{"num_hidden_layers": 9, "experts_per_token": 4, "d_expert": 64, "d_shared_expert": 0, "balance_bias": false, "init_std_router": 0.0396, "vocab_size": 16384, "learning_rate": 0.00437, "batch_tokens": [32768, 65536, 98304], "max_steps": 6082}
Below are experts of layer 4 (counted from 0) of a mixture-of-experts language model. Rows are named router (the router's row for the expert), gate (a neuron's input weights, with its number), up (a neuron's input weights, with its number) and show model dimensions 0-95. Each number is 128 + 24 x the weight over its row's rms, rounded and kept within 0 to 255. Numbers have three digits each.
Before each expert's rows: a language model's description of what the expert responds to; "gets" lists some tokens that make up at least twice as much of what it gets as of all text. This comes from a sample of Wikipedia text that the model never trained on. Tokens count by the router's weight.

# expert 53
Commas ending a word or phrase mid-sentence, often fused with endings, such as station, label, television, ation, ies.
gets: ",", "s,", "e,", "a,", "),", "es,"
router:109135120122143159138111140139143121158161118143171107123160130100166096142168117091126136120069093069123141162097136172112145131154099116169115130121159139117123140148138147166126079145135138183139152160110109133102115142135152100144129098129147116115146092151122086124158132134110087150
gate1:126124150182103151101152069137139123110174131130083121118165107171082123125151136122117155130189119111131087131120130129108139067135106106138091129114169121099106164119131129129128133104135107126159155131177133116138132140087132128127144142117119130106137096089134123125129147149098070142
up1:116122102110099145129133130133115141128114084080128124134106161107113141130147196112094119110099165131153135138112140145105174155132115115124179132130100152165159096161182124127154149069089113132103116132128111120128109098128155107133118089104141148140152129140087107114128099086113136091
gate2:088143125142128135113163124162172127138107110161119149176163130148183129126129147159119133127121126098180128129107124124125144102147115093089158088155120126133128124168087148121093132146121153139137159129163100176115140136127113108088090170188122119124142126136161108120140092124169114128
up2:127128106160106153148141138144138098143112082130157099135115179097149135098133176102080149112147142088132108191146141110084125147143122099138130110140118117140097122142116160101152093117106129141134118134100143136136151137135115137078157093136097102138194114133139103095173120135152120147
gate3:125155111132132165173118110122081151139158105072123139109149131122100171112118125138125116133141116127116127124075146148149182159139174154078085161100142131154124130091113128103155135061166130125145116142119138173124135154097127131118142143107147113123119112137155108141113151112175142130
up3:124114105127121129072139126172116120147120108126134129164148144109174119124126125138146154123146154096148127163184140107133120091121113111159155095177130131125129153102169140075088113114099085121162115122115156126154106089115123084163124096122110149112169113133101131112123147137097077119
gate4:119124103150107077086168127111095156128092155123116146159151109138096142127041101137141144145138128205115124104142130095143152150088134130136088127151150126087117148108145089116114131117177129114143145121138141118155134114106133132114135133121135133134105152135095123165135167111166132131
up4:125115136130164115139112159117111140120124146102105119106105152089123144115122141163124069150160175153141131159110130107126091104099134112094145143156100129107160089175113121121139157123100130097106146103133097133108140099076084132100112160118101111151102149075122152139119092100108121093
gate5:129141134094151096063151119113132127097113105169144132143166129168172136122126102159124127150124116121165132108104146110115153117138078073117148151130109135131153134138110142149117109078133156154145154113159082137157135117103121124054108128185107148118114136100146107127147135125123143139
up5:148140115142156091090164124107142122126123118146157132138131106180166132097134114147162160127144123111150120114111153097107166119128105105126177172096098098145155128138135126155150133074156162141134157126128100122166151106112142177065124108158093135112144131114142101094146124135139155151
gate6:080107137139156114133131120118095131133158127137135174107082141110067065140153130101134130099143137116098115150143163136114123119131127125127118163118155095159101129105096138125122169166123110156154123143115191150132097123113143133156094098126149166137154109152071128136112161141109110116
up6:132079107107148130132130119141108144079142135113098155105143160147087106149172125106107148122155149125106121123169152158151147105120147145128162140092118126131125139125090191125145129120102112133128080145140166164117095142121154181137106091140128148135167145135130109134129145155105077082
gate7:109123146130152134170131122129136137124143148062137134102146140130185150156155164154167153134086132164129115157134112104079147117121142144135142156109094141122141077106123141103149145148165093131120137103106090105140099126157142128093110138160133087106099158114124167101114140157103093122
up7:143132124166125141128126126131142100123131137099126089131101123092172135174159167134115189092106069120094125126126124132061150089134110127151143166099131131101110133113133133112141123107156125123155104142134131109144112137137141128106137111139084076105117131131156145084159116130108087181
gate8:105101115106176118116146119112183159123089120133124138158137114150132123131120147155126165158151122136139124159133135091171095107131119107119127089206170132090096107088082132142137122110107124095141132120123130105095129088092132126095104111163161132124108107119171139119114130124110166128
up8:158089130111149118191164121123130132140095094154130106152112154116152138113131133153134144142128113132163139143072173124150145135164105144142144085146120151147142123151141149162114134124136125123113121195122135168108086133141116181127129150187173111142092100100125151138147109123137150130
gate9:108137096094167112142134133097103154146110142110142169107141115128101140091114116152135120119110128177171148102110142163106147168118186202116146137102124125146103139093139143095151123118144084143145145122128130132120137126109147146148133133110184114175131141161136115155097123129167123167
up9:159136129141130102140137178145108109112132146069119112127126073128110134111121123098137097167098101167120138137116106156165136168147123151149132170114085146141139121092160138112156139105149134136112132109139097094142154159151115158080166123083135129092116132153181124132119151116142114162
gate10:150100090120111123107146153125156151116158114165124148092173102066111146156121122125171166093124156129125119134145109111114138108152132157121169140110104140120104114134135109154130129122113154113104130153132146128192142171117115102113180130139110124135089117099148138113163127063137097158
up10:134125098146125114113057080100109141142131143139095141125141111150127119151063125175157122136147097123121151134152113138128099115138136133102096142110146114114124161124104157119131107090078149142125100108127138127134150167054160098100123170147128114152131137081154119148157127111148126136
gate11:112119143142133110154180129139126134115063131153140146185119114147144095130174125114117122174113129119187160107099116112137102111154093141128151135126112122131147114137146154109139133135149099109136114135140091141168108101127138182110160133162101142105100124142116115110173147177102170142
up11:068090140128111122153180134135143123134098155140137125176135081156128087166128116122133159174116116133150130089119119088188103088143128135120151157110118109145144141120131170129110155144127111129119163149157104097149117104131126137137146135155128119095132095149146136094160159184138124123
gate12:163125118181135077137103123144133133124104123086114132121110158136115120133131141125134094145101134132128108121144133128133109138136121186140180156087141130150121167107145126128154106114113103131156113130065122109183115103152124154156170117054152178147137115103150123111136114154112137156
up12:130130144151116105102137157154144100143100101134097089150100177106162121140136137104147154132151137099125133109135119092137071097120129093139146139122105109121111174160108129139115113141133138125163070106108101135172068126168107146128182147129123147124135143100164132104126178139123146141
gate13:135123075116121146089080140083100130137137113148138094102126113117133157120132143092142123157183154125134098143134133059143163132128127111152123161123093169120159158085154104128157101092117124128147107108092119131160141138153136122140139143118141117139149152132069132131159134082100144118
up13:151127160105141087144165128158149089156153135133100115146099102119121144158090185157149083135085115154152128104110117095118106149105099108124125129165140121112156107177137120141122139156149127120112101094157094095137144102120111150121157148138153117143115126098153195097106145136120146126
gate14:176149156130109158149152144134085090124094132098112065121149163112104138119156113132145144137141135116098107137102119083146129132136097136140099105158128088099110111137125138105158107089115139134118148111176128147104122165154131144129160128171165134157096140097117130137151140138075177133
up14:167167147146138118145150126138094125149094111104162117148133183140099125106119101148147130110106111131105131129100148109121103161142105172114131108156142108118111096152105122113158107080117156140131119119135143150100120152116165115122152099134145115193091107095116111189161120138104169162
gate15:138113122126125119162106120124083148124125177109107142173125155127121121064139129170101110125170136102108134100149086166138174143103138188132101146116131134149092117120123120123115111129116144130111132108120164107104097105116119151160112098080138136113072134129126119147164135090121171110
up15:102123120139116144136094161154167095155129118142119104107134100161091140166129115108164113180094148141170090129153136126117114107131144088138164115146088102075128160105152121127122140125095110112175121153111111113180140164157155115085171105112095118110133143113141135143121120155129118122
gate16:135054128119068112107141159103154129121147184163112128154113086146139099143145122155152178127133106130124131150123126111119087112136118147086156124108138121118096155137127101126097135146121160117135154145175124160173113115104148110144162138140120141078114138131125167092164128112144115133
up16:133086118098145107120094140154094098090115144144139125122088179130105088098149141107114075115157146116102134118110171120113103175123142130175165097102132142121115125124156139144132156127104112147133137144074153137123115078143119185131103115075118125155146141117113119130127140089133138135
gate17:091140115082090111104153133118155142143129117089147143162092151169129139118133117166097147131157121120107122140110147090126183110131110105101142085138147113128127105116134162130120139118152124119142137140143102138100136064137115085113116148172143118144135094118128144096185110092138083083
up17:144082131190125118131105159149110147113133144152106117082142107131120128143106165098170093134104138142122142136158112175159079139142142132130131181121108109116085161093108078135141096134115128142121144113129134100134135184120121148150119127081092141091110161156139130157103135127127140139
gate18:113142104147148089096155146122165116129121115141134131171136157112169135143139158094149083141120171139148154162137155138176137101149125096142156092110149148162145087140176138144099132163161137125098124156128128186100098092150123154136124100143144125093156122152094137154109110130135124126
up18:132078103120151099145105165151141107105118133167145130117137139105113133129066074123150147157110132124132104119096111155166175112151141103118158132144123151172146141153110139133151081183157144137127151139128191111164110129144136119139100096114122129123094112138151112119130124104136126179
gate19:149177123139110123118128161135099130146107138065109104166166111083094124127134155103119175106112106116137129135131156124136156121124115106160096158154119173128135158120158153127098110085107139108114136144141160097099095118154144124120117088116098122111166111172078125108103143154117148108
up19:124143143112099115119111093123146116121166135116135183121090130158130101127109077160116150151168146148086139103154086139116163102135157143130099171126129082101112152086087097113126130154151132117138115105111123114192143131110106089118152113133138110133078141083146124149124133119130125155
gate20:148144143156146115149133173111116179073093154131137131113088111122117119114119117118106104174125126132095104130142085105103095149122094122123110103128173142104128094113136119064081145150133116119150135092151138113106166157101124133126108129110136130124142156156131143147169147136143062114
up20:098115105109112153126113118150158109150160160095099131178151103137127166123100148144140147112159124154157101091109119111194159101118183096134133162133133121143145125108124130179148090119130140108097168139088126107156109129146111124103144135142130135160119125101148136087111121144147171161
gate21:126143089114132125083108124108143146115136154130151107153155090135094124115094132139152138161117142147158117112168127100128117116116148121154100099155106123095139130114132124112156146152111104128097139084118109109084134064073114078129066124093155124123133128116120159144105141156107111077
up21:121124073113151125089081109080108130119148161131169098136107106134122121102120146121155114168105121103108120142150142117126107136106127135167124130130110067118139117103131123122148138142127123142116130092072132139092123084099142115163077107104158082119141114116109161097098173122106111107
gate22:107132136131132119114111122125108133094109145171107126173124103123114120109170080119143139143131121105142069085126104091162107135133098118123105078130144133123125117187089120132140140157142147106173135100125133140119120151093084158159140165131137189122128097130082130143142088106128137114
up22:126117147122159137101147147156103106092128100157116127121083132144160117081175136110104110137135160096120081101143100097160130151123104134141179079122077146101124120150148141115112121127129065137144081152108113136106151103119129139137122108124158146101150129178148136109119124111099102106

# expert 17
Plural noun endings and closing quotes or parentheses ending titles and table values, such as -ations, children, characters, s", %).
gets: ")", "\"", "s", "es", "ers", "ations"
router:117105150088136109099154142151102144112148124177177156122139122118090097129116151125132123063117089137167178165115147149117152106148118137124141160156140133127101141148137101163110131121112102129117119160147101157143112130104119142128141097142090150104175108137094094126180154103115098136
gate1:099098125123144105098095135154143140132134158142086144208153156158105140162120172134148090125158150120111131123129115124136138169170099124102140106142152149152126105122125132142122080175147141138115124140119143130138114098132157109140110142096102096160084128082146135072141138091119123133
up1:168125158137109166148111121100122136101127098134144105094112064119138162126147092086090146124094122141168123114102096129137122153123111112148136154135087153124110134140108065122152163119123110116148120127135072138152131160146117152169127143158147141093191146142126116143136126147116140164
gate2:140094139123101126134151106103096129094125144127115152115133140178112120114115125126177102113129108147120124115142156094096071101152150183103147128122095090146130143168114104134136136140149151089135146154101081127181122155142104131105139137114129151118128085081191151133140114128146147152
up2:144150109117157124127118149156149122108148099107114107127130144111128115150146117147083130120126147144161121142128095155146210174104125096143144119149129166155129106096156128115130142112099114148099104126155173122059149102118169135126090154163154119153105162131112111093106137164123146122
gate3:105118127166098159110144120144128171120081122140159133155171152148135163101068093128135150155166115177153125115120143136129125159090163078102125133142153149115134113093103144094117161127131116110148114129140132145109151080116131102127103092154133120123121117157092145146158089151128118094
up3:117128145149090150102157121153123139121109122154165149147173159152141141110080115137123171176156112161132140123128150154172151116112160083126157121116143141114145127099099160105081166139150121116130119140151129153070154106123146108145106142147112100105123143192109126153142095145115147116
gate4:152147136153125193099112137121129140130085111142110095084144153129105122136153135152114092133141117109094160131130135161129136108118133090108159148145133133120122090183146109104181097088151148134130138084169105136139171181119130152086153138097088118124152119144156129135145112120119112114
up4:126174136115166151120131111145075181136143113135129116062148153155090150125134128154163104113162145133124147113144094140147130100163108114120104130134158101102117141129153149109147120111167146145155080092138073169147140147096165109122121186116153118149108145132119136117116117131126120140
gate5:107123168103112139135133098139120095123131169143126144104109108133100155097184125113118170138090156106153128069136131144140117169167141114136130121127133132116183089127139110120171126157167142134137142111164155126099115114071121142154097157111120129139118119151124133099136160082114143082
up5:123104159141113089149125153138143124129145165119107138144130109141147099082090115130134078137121127141122128141129119150194113099142154131135205079093108137124119163107068117115095100140121110126130129103118148125103141101091143144148090171126121132122091182143130114113133137158136107124
gate6:138129097086169066127137113146110104121132124154143152112081085142154109136146123142126109106166135126181135127130156135101144150127160127143119114160110138151136103120088167152099172184106084152124129146133096147120119083120137143111087128084132128140103125135093113122144133156096140148
up6:158134128123134112119112123167129099122119060124142085104125154095104136123108105115155109139158160181139118139148095093129105151111085115109140145153118108128115112159119114141141144164131111178123135121086127127155125137182119142122147141113137154118200096134119167078118135113151117154
gate7:102101095159139128125123180133146160154097161147093132065146135132122143083121166144162116135142128177134098107166133122161072108139166126129150143142144126124138160125130112097095158148071102090125154122154133135107146107104117126125135144133132155134116114146128135180171133151136135136
up7:149150151112149164158145108136121138113178123115190136140093085089132135124111121131132139120121085146140134139107169111082109163133137154100084120154106154115116134162106178150157135071159118156102159137102102116106136128129151142112120146151148108162126090127128149123103104151127099100
gate8:125149184156132128108089174101148147111128145122117168096125095122101117119094142124086101137097096156070121152157107157110125135115137125109138149120153098129099126094140146097120119124144111076104124099118126112114143169119164157136165155147108098108156123119167115156113130157133171101
up8:093127160126112154151074118127138143136113119144143137120093128099149092144086134143139175127155098159121127128118136138131094152157134203130088126129143106134094118094138118101139154141157147124122123128096172140143148106139135145092107156151153132170145131099169132153129114141152189167
gate9:106148128110093129147156118183181157125117105121140166091080155112138134115118096136143166118139156093127116106135107116100147135089137106132080122146088082103117113132122138128125168108050105129132141123111151133123096121135145133152094137157166115110148120180115129131128114130114138158
up9:146108114158113093193098134145124147144106127112130127156109110149198113073104088159189120123125138142163129147138112130131119171127117139098124136175110148120119123174105117115155121154096108141149133131088138124139103134137180162129128115153107131128121137138154088101110116111131104160
gate10:130137175131122121122146131125139160164089159112130118110140153124136116133130123117172103159103119121135126164155117152108099080163133180073075095130142155121108123130145145152125141151077140132153151050159138120113110136148133106169140125126129116142079138164125114127096136103136132106
up10:107106123127122151134129128084113170150102150126132114104135207130123107146142136122151074147078118082088137162148113137092091085140114172116129087108115170130142115124152148131118143149095135138134134088133117154117115138136158133182170126158126141132106119157135119113102146101141130140
gate11:139125129149127154102154153128121125118133113131106113104155084170103142163087118141138101102122150123123121106128165133093152115124115122099125148103112128131137123127142154150167098059166091138125114174122125106130210127090085114131147106087082139112141113156140134135118090136116128104
up11:132151090171150127124153143114176136142118146158131134164145150134150167091099098123148133112097154113149135126104165110097119104072102123097149118135137154155137141143146109110110084115085117174105114138135131132143152144131112145133156095147114114173109153172075111158160115113146103108
gate12:133134091130102127140113124149132143088132168103120148093101154111096100126095134125091107124130110090108122140158170111103078107113089124135117102144106071088099138104102144155120179139098129171160118156094159119124114121110106138154098122161128120137143123075146138168119139112153122135
up12:141127146162110165145092049093179158090127130138140168119118116142134137142163136114113137127152138077115132138141139112131115130131123127133116137104063104138086114130119115118134161115113115154167104164092092118138178135141096155113079112134132114096153117096144109140108119116110148121
gate13:154158064118148112125096162105134132114100139106084139146141111098138100149106122155118116136152144152109131141134125142134138139145122111103073130126150116115133104132135161135103087115090150143135137131111151157097155119176183131090124137084127117181113135103156092173135080104110116115
up13:155158089125111102087166138147127126110118122112101165141164154100110123204094133148115111105129131116087124134144135135138161147158112128104080153119124103122142124137113177136117114113131135121096113121130203122109142116174152114140160113092103122126169091118121093129106136119117097138
gate14:140133113149131087167114158122101154155124184076079112117125091145108173067128158164138086124110138124157101147152074132144134129122113124099144146156125122123097098135121119112098091127129155111115159077139121115141113097137132114140112122102153147132074120101151124119132132121113115104
up14:131141131112144187138138089105120113119147107116105079094126084182117121167140126125105138124118104129159119146123089117093103136147070150158091114106150112143121119154159135138176093130128108159140157120147112081128084126096144087120140148100138133140134099130096120127127139099111156099
gate15:105130143102117145085158115147142130162107105127112126087133108099121129179161135140138147093111158160145113106136147112174147085138127150155133119107136090149127092137141135130177145102103095155124133144170132108135114113099148119133103158126176192122134105159129130080075139134136139107
up15:150115091107147126087124113128139146164117091168131121108087131106134102141171136124154177099149179129127122066145155124184145120138148157143157132149100099154125135135147125151178116124141100134118111141151131116128162094119165135137102147128152166114141122157110148136172163129166131130
gate16:134169065156137139146137110114113161107159125116124145143207107083147111128113122157116113125155109100138129146129151163099104110123109126110078144093127106152152135120145134152131124084083134142115176118104120128083137136112122122085135156096142110170146094122097101109132135131124107120
up16:119119107077158148150091146103116129127136123160104131146124080140162159133171143101128141148127134126124130104122107121136127116162089073118146141133089120177137121115170090140106163126163115165101099122116091155119169176156097140116105155160157145145091122108160131124131135138109095119
gate17:142111131120136135167097155121128156097129152133098139135114112126151139070136135145139132140181114134146120143158138127119176154100138113123144137187103152155151148109137096118123107109158114115119103082157112137114151120120087101080079090090137129155128178173162135145160119134128154122
up17:128106110100159122162119142117139133130129076140114139142114149109131134070147146126125145137195111152161133149143163117105163138129158096144153110186104137143140141131121134118122110123133129117119105150156145136129139072121145102096111077068142107174118136139142149134175114131132180148
gate18:135120148134119076144104094151095147159125147124142139075109141145119129070124115119164142128100121127151123113112142129135150146150136113134053121146134094096126134133159128131082113137143138142190151106117129180140114158144149156090140142126127133158114128121115117105101100090167166090
up18:133127111122131110126142161173095137158099106122126090117153137100114147117089139133158109119132148124151142143140159127108120131146114139117135140130137124057122147166155136141113130118139169181168152158090119156139125162130175111134122142111084090160109123115158162104149086113159071103
gate19:140118163125093147104097109130138141131122134136160161162153136146159144120103143152075141107079143077099118086095133155102150146149102163167104144108107158125160126130189100127123141166151135087121113146140115133136101116137165103147148142149109131118111116140097101180119143111103137108
up19:147155126152125191157103142128121083147129136111152146105119098163137149142172185144098147135160145148177131104142097140168150133124064130121152111140115135132176118150134098137129113129139096159115141131105085135134120121124105141133109154149101087114114129127143086138184113124118135100
gate20:122139145110123089158128171182128166149124134092123117130130126114074125151100134134151108162123105161143111109125109135138146169146127128124068125148170127073144124110138151123136136118153115112133136128168122084155157115085089079154133119097092166115101127153118146133117149112162094131
up20:122128065114159096125106112090165150117154126138158128131129114121175164091103097126107150153128123149143148126143120136147116085110152120140129097124086137117123120094100101117114142156118159134136101095096109162102127152139141152067120174136176110147146140096162159133124097136115135166
gate21:142101110147129118126104098138130154138139127135158135110097132114131093134135098146123111122205155147142135117119138135146166139135119159088144127140117084130130097113138123118150194145130108136127128121123080138146124129094149129131146153149147104145120100116058135159188105079134085171
up21:178103132168135119128094102152125180141133114140163134131134140099154137108154138133137148113141124135097143110125149105135135123112137199165139149114123122132124096104163073121156185149098119151139135129129120112121102156128133131170151139152168113128120120138079114135143151065159143172
gate22:136152147128105163084131106125074163136130179111125125094156184140115134112141094150151096135157136151147136129139138144118123168096166126091098124128124145118130113152111166143111120138116153150136132102155105116124140095133169151084106120114136097129108132087157097130068113109150172110
up22:149135142114116124090117083105081116160128128134154124119180150133106111085128097135151093116151127092136134168143168136093122132149121104082115153169140121134123106180112143152123112130138138163118099093117116115156128096160170169120174125118096124114128097115135093105094155107151146137

# expert 63
Sentence-subject pronouns he, she, it, they, who, and the final pieces of names that act as subjects (Cvetković, Candler).
gets: " he", " He", " it", " she", " It", " they"
router:098140100115129170124138135123133137130152145119141115111147165139142112123123139149124129098136128088117150118122162162082145122106076095138130112112116133069141143138150164171119143101094167180166118122125107161089130127111180117103112097117154094151134143120083115183131093141117111110
gate0:105136094136109099125130139143107154076097103138183169134131105084103160122112087128143167142152167156148115110129120113165126143107159133124112106166143125119120151111095143101129091112133107099117147106121189128167144144114098120151146131178144135104153080138117144113145159160128122130
up0:144115180147135159164116128100136131138140148155095119135136151119166146140155150113128112142102125134139104119090110098115140134128123175118160128094110176168111093139138085095156141150117106155114107127175125138149134092172146160137088117137142162164115166148156140110081120134168100130
gate1:084146120113137126125113094156124147119123084184175162085083134120133118168121127105137163100141164132173124095106135137109129122106141161111122133142145115131101087126131119121138176120097094152112113145174118131114139103134109118142142146168128136129159121176073158176109134123109127133
up1:169154136097075130129098151098115152143150128113126112152112128140144080182148099140129134077089094148155116115099107125109151146125111137089120114122116170187169103172162101106147124137115157131143133101137124101136132114146169150123139174147123126150104144105105110119129084125138125123
gate2:116102082135120103148047141128111165105076117117143122111081111115193127122138099128092105163128136104154119146101096098136157137140142123136143097099105142131155094119142106100119128128125126102172174150149105111137125115183120158146133143126128153143100135128122131170133110142134105128
up2:150116161133124158105161166115149107130158177146074158147200123118103168112136127119170139158142112183145134118153132145146104066136149145131104133163122121149123145111108128138122102145121119126094135105113174126127154152104115108124139117144166100110142145130150137109149148151158092111
gate3:094134097102128101157168172100135129157145125170082153169157111118114129116110095144144100124151143091147109168144152147120156116107135077121083079101129124109145159128109160123146094128143115116115143159172146137132152124096170118116139125107159178133122114166131130149147119122119123100
up3:135114144143144164116079084160091124096102138110141111103093146121155120159148106154127146128094090158174131068097096097148099159103135171118161172150130141151113091145162110128129159139083131125139142113108118130154132121126105121118138150143131107164117141081131124122127119168139140154
gate4:135127159134114119122099153146158178139125143168108156125152114071098135111124098105113144073140155106138120116152156130122133077111167120127160153139107136150081120090139120116143165119088109118099167120150186125135126155141135159130153070148095131118137122158127136119111145132150113099
up4:130168125140093105139096140174127137135143139115151128107118089121151126058085076119124186130085110113126157097146135142130133072104102130148103145157110124094153137134095138133132133146124118131149119111108190144100150155135144138102115100114104100152149169147123144144098115116125145120
gate5:114128145140161108155147123124137158138087135043113108079128144131122090111086154175106116110137124111103132142116135140139144146158099138119163128107148088103134115166155130120104117122168141136161166121162123108086114127150130143111136179117126092115145113158132172109105106117131127169
up5:152098143146107149124160164131102118121169132176115148178166073154166173104112144061136110168143103141177127135146153163122106097151130148112111137135109153130139125119109102116129131157126106131095090151150124143148138098092137135114107132107121157126134121091160119119147138122108133090
gate6:114136162130121124105098109156118121137139160174131159198144118082162109140121153151129165116127180078125131121105118128164132131152164135117123115179129104162107096124115095123130131138119090147118110080094130135121153077112128143117096180132094132136104134151113112129088147124130130118
up6:134103137093134098116095135081157123105099101134124134117144099139108143109156108099129166149127107149124122151196131123140121124139148085137097122133131158116091163113116160141151107137149103096119126137111136104140152158123114143086137041153132131083120137151129126145135162148127160079
gate7:125152134143130136159122173120117127118110119107140151163128119103116178067064114144151157116147140142151097119131109098136150153126112102096080117169118110126090113122122090107159088103153100115150146117084152138118189149144107170131116150136149134158103097125119124134134135135132142090
up7:110107155143117093102129124128141149141118143117098118128132105106134134155149157095161137144150133159122099138100112087166136071125156118160157158154146146142119100098114125117118109181137100117116146120132158097172112089098108118124143127135116164099156158149149172073127155134182106153
gate8:144151103153156078128109111121116123173115095144141097109138135083151139174136090103157170145106110110140114143093089115146150107088156146133121126138095137137099135146126146118136105126120129139092114106139163145156154117169131119145165156117144169143147114148125149084137172113137068156
up8:095134104109163123121123114156115110118139084139167147091143168129145115151121156074112131158107124102095145133150145137124136102132110127171172113104098124128136160101148163137114150116142119165099080134128124168113133179152150122160108105134148122107161126143092128095104136151112060118
gate9:123092137125113100098142133155097131144138119119106115091146133103176151078113123079134138168088157130133128096117143141110129155114108120147172149114122163096155157174146080101079129102131109158166121144139147132108110108130115167155121114141111167136120107175110126110128126121116074123
up9:089086134157121141100141206151129105141135117132124112122137129125126160063105167086105130142129096126120144119121114184087146120113086122143143089124122142107144108165142112105100137113143106125134115138148134104068139121104134147140112125130082113093104144142134138095153135146104093101
gate10:114119176196121111145115147155152120091117121116131080118099141136108167118128182128107142114128130114091124158114087133159162151179151125128163124147124129144134096140123097115165128130120090126104145125124132094110112095137135119143089158089110148083133138129116183088103127140112125101
up10:134112164107097142143137132138164097123109140142124134192146106155127130122168126191129167168164157135139107118145135144138130117143162162090137099141116092128114174117156154112141103139089171076144110129102110121128138143151133144097150134122137110109135176128099110161134098162138158112
gate11:109092135120113139095129142087185161127128151099136064147132102127131147108126137101118115171107109117164135167136121127112086122148117127152147156146108178117115094115124095110134090092131129144126114133100120089106161114143104158139080087142112130148117107160170128130158137128110078136
up11:124156140157116091108128124129116109157095084113083150097143136109128183179144134120136159134128171162105122124125121116161137131159154103097128100105172112163134130127134126136140096153132121127125135127159120132191069105149136085151139109146122141087129141131109109117065148124136145107
gate12:122138138115109130087146129172132124157118129111119124099129154089111125165127151097097139117156117176082135112113116132134147089168130107157163120128126118134161136162105119131146134159170074120150060147167143137098094111145149129140112105117144128128107109145091161112114192110138111138
up12:157151135116106170074149158158130152128138163133062125100129153107092130137125147095111117109149083164123136130156143128081133106136125077164136120137132130106146130174150121149110161112156101099156094159155128140087106134137172121092110111107088132147125110110122136144136143115112107107
gate13:133125120110138124126105190122096140114117120115122116136125121115114126146148097051136143142128092182124124115062111097122084138123143177144090090122145167116136129096083105115101127167119127095131124167151136128142115149105142149099148129127113181127115141120147135108161136090139131108
up13:116145173138130125124171077118156143116110176129122144141124141116140127145126128202141142128140186130111096076132112080131113108120156114086157180112168097147122128128155125134144125104156151106146126101121134131153154121128104143137134151177151132145121132128106134164102137176126161110
gate14:144132136148106075115077122167132140151133158114138158123133111118126139060125096108159183100102160156115136104126145114137129129152137099162109136156139072113144115130136125146097088123149149142152159133118173131143136143146119145087132131144085108133118152124116160119104120110135191099
up14:139106178132101104113131100119144147158101118102153154150157088124164136117157134119139203161159151161154095125105103104161103115120131112105099142133152128144143115125123102115136095118137096096116092074122091107139131092152107104146105133148126133081108121175129115089127131148119118119
gate15:168134132160118071136145172111145127142100153135100154154148124137118136153094080125132163138122123187119126143130110123117129137126141168104120125119161163128132133131116111129119079128135113110089136138140142074146163121066127152123138170093094135094078109109145149098122136083141117127
up15:141127151094144127116138113103140134118091160125137110103110108107100137116158139136145108093152151151149099128116076096122091180171164101118098165143134081143131100110165098128143151174120144087167133093122129135173123120170100130174107132148117143132097134140103154103153146138123123119
gate16:109102144119142109108099135120158110148126157120191148124145079096100120055131110093170177104137140155147123104134116134102135145143103099155104127147128092103166137125141112167121121150141129145114170125114129094133149155098120147141120108124106089094085151122119168113140162122117143110
up16:091114121105126134180143112132119098118143140118139069114105130096129154111111073118110110127156141138076140121140125141124163131154142125137144085132104069102134126102142168138145150128123150106109130158140163145118152143094113146110141147119103102129129120113147187078133190138145087136
gate17:145114115098161149114109120092110145156113117108142098120142147111125135094149146155118154163162139159126145130153100144142127139142090121120129192152133098133117115168112063139139082127157137115128122123134079158189144121150094162159123102108128146149111104138166123077148148107145125127
up17:129103140151124092074102157091179083105066131120106126150154100095136175136172145129113126126140149139137099129106104092139090130179147111137145092126138136123145087105149092120109107107108115131111145130077132098158106112113133129130104118152110102089098102108134133106131142133129114137
gate18:116149126098164133164160111134107116092163128144179143120113132118115116139150109080097111162092148080091103150118171151104119138163133125121174105109132120129110145126135144138140119094167118147124072145109109134121116154123137164115154078157110138112137124130076141129185143154133120116
up18:151159118129141143161176129142102099109154118130164129101103112133104104128097121126124106104120121114099115149128149149067177074158114121152103140132101137138180139148144132161083136117154122124129125164158161131104108113155171168125121108098088121153140133134129166158117100179123125122
gate19:140095090133136089134149180141113108191106118150101138132119104123099153137093151138123106119126148140118143149140131149106133151168113120139180139141139135107138116139143123128122116165137125088121118125136133118217101116181117104092168145133111131124117072115152119105172132109124126158
up19:139149138122152127121114134083160107113077114112156172141130129064099142139145100084091128105154164158121119137120120091125106105148125079117124129117150132167116126127148088125112120129130110103076147126122165137145139145130106161141118102128149131099097134135107097142091190118146106088
gate20:133146094115151108110117119149094119161131125131157096143164118099127124210123142107149110137152115168123148084134160155125119124168126125118123130122143068117153155102095159171107107143107128106134087147161130126134123165106112078089111111090147095107131144104122151103121115136117105108
up20:105140117153151102112114115162156125115150126153177146152117106116138080129131145127104142096133135110114126099138156140163129099080129116146128132157141076135140141140086143138141135135095096140137143131119087128112156173116112101165130172127158122116158109152061167135153145174096118090
gate21:087078111112134124099111156138135148149094112094135112132113122154123109153124148153144131159149120145110117182122120124134069139108170097120145127174164110108087134079119147102154107114127119098140123090120120125126135114092085102132098115116125151078129093162124111101143160088129125156
up21:148141128129141148104097113110179102117113125085156109162146088100154119176115091134097144134107128135146153093136109151166131130126109135130092125159138138124122143144092121134138114113089126068133107118145140096116089126108130107115119127149137096126147128142163129125038137153134086168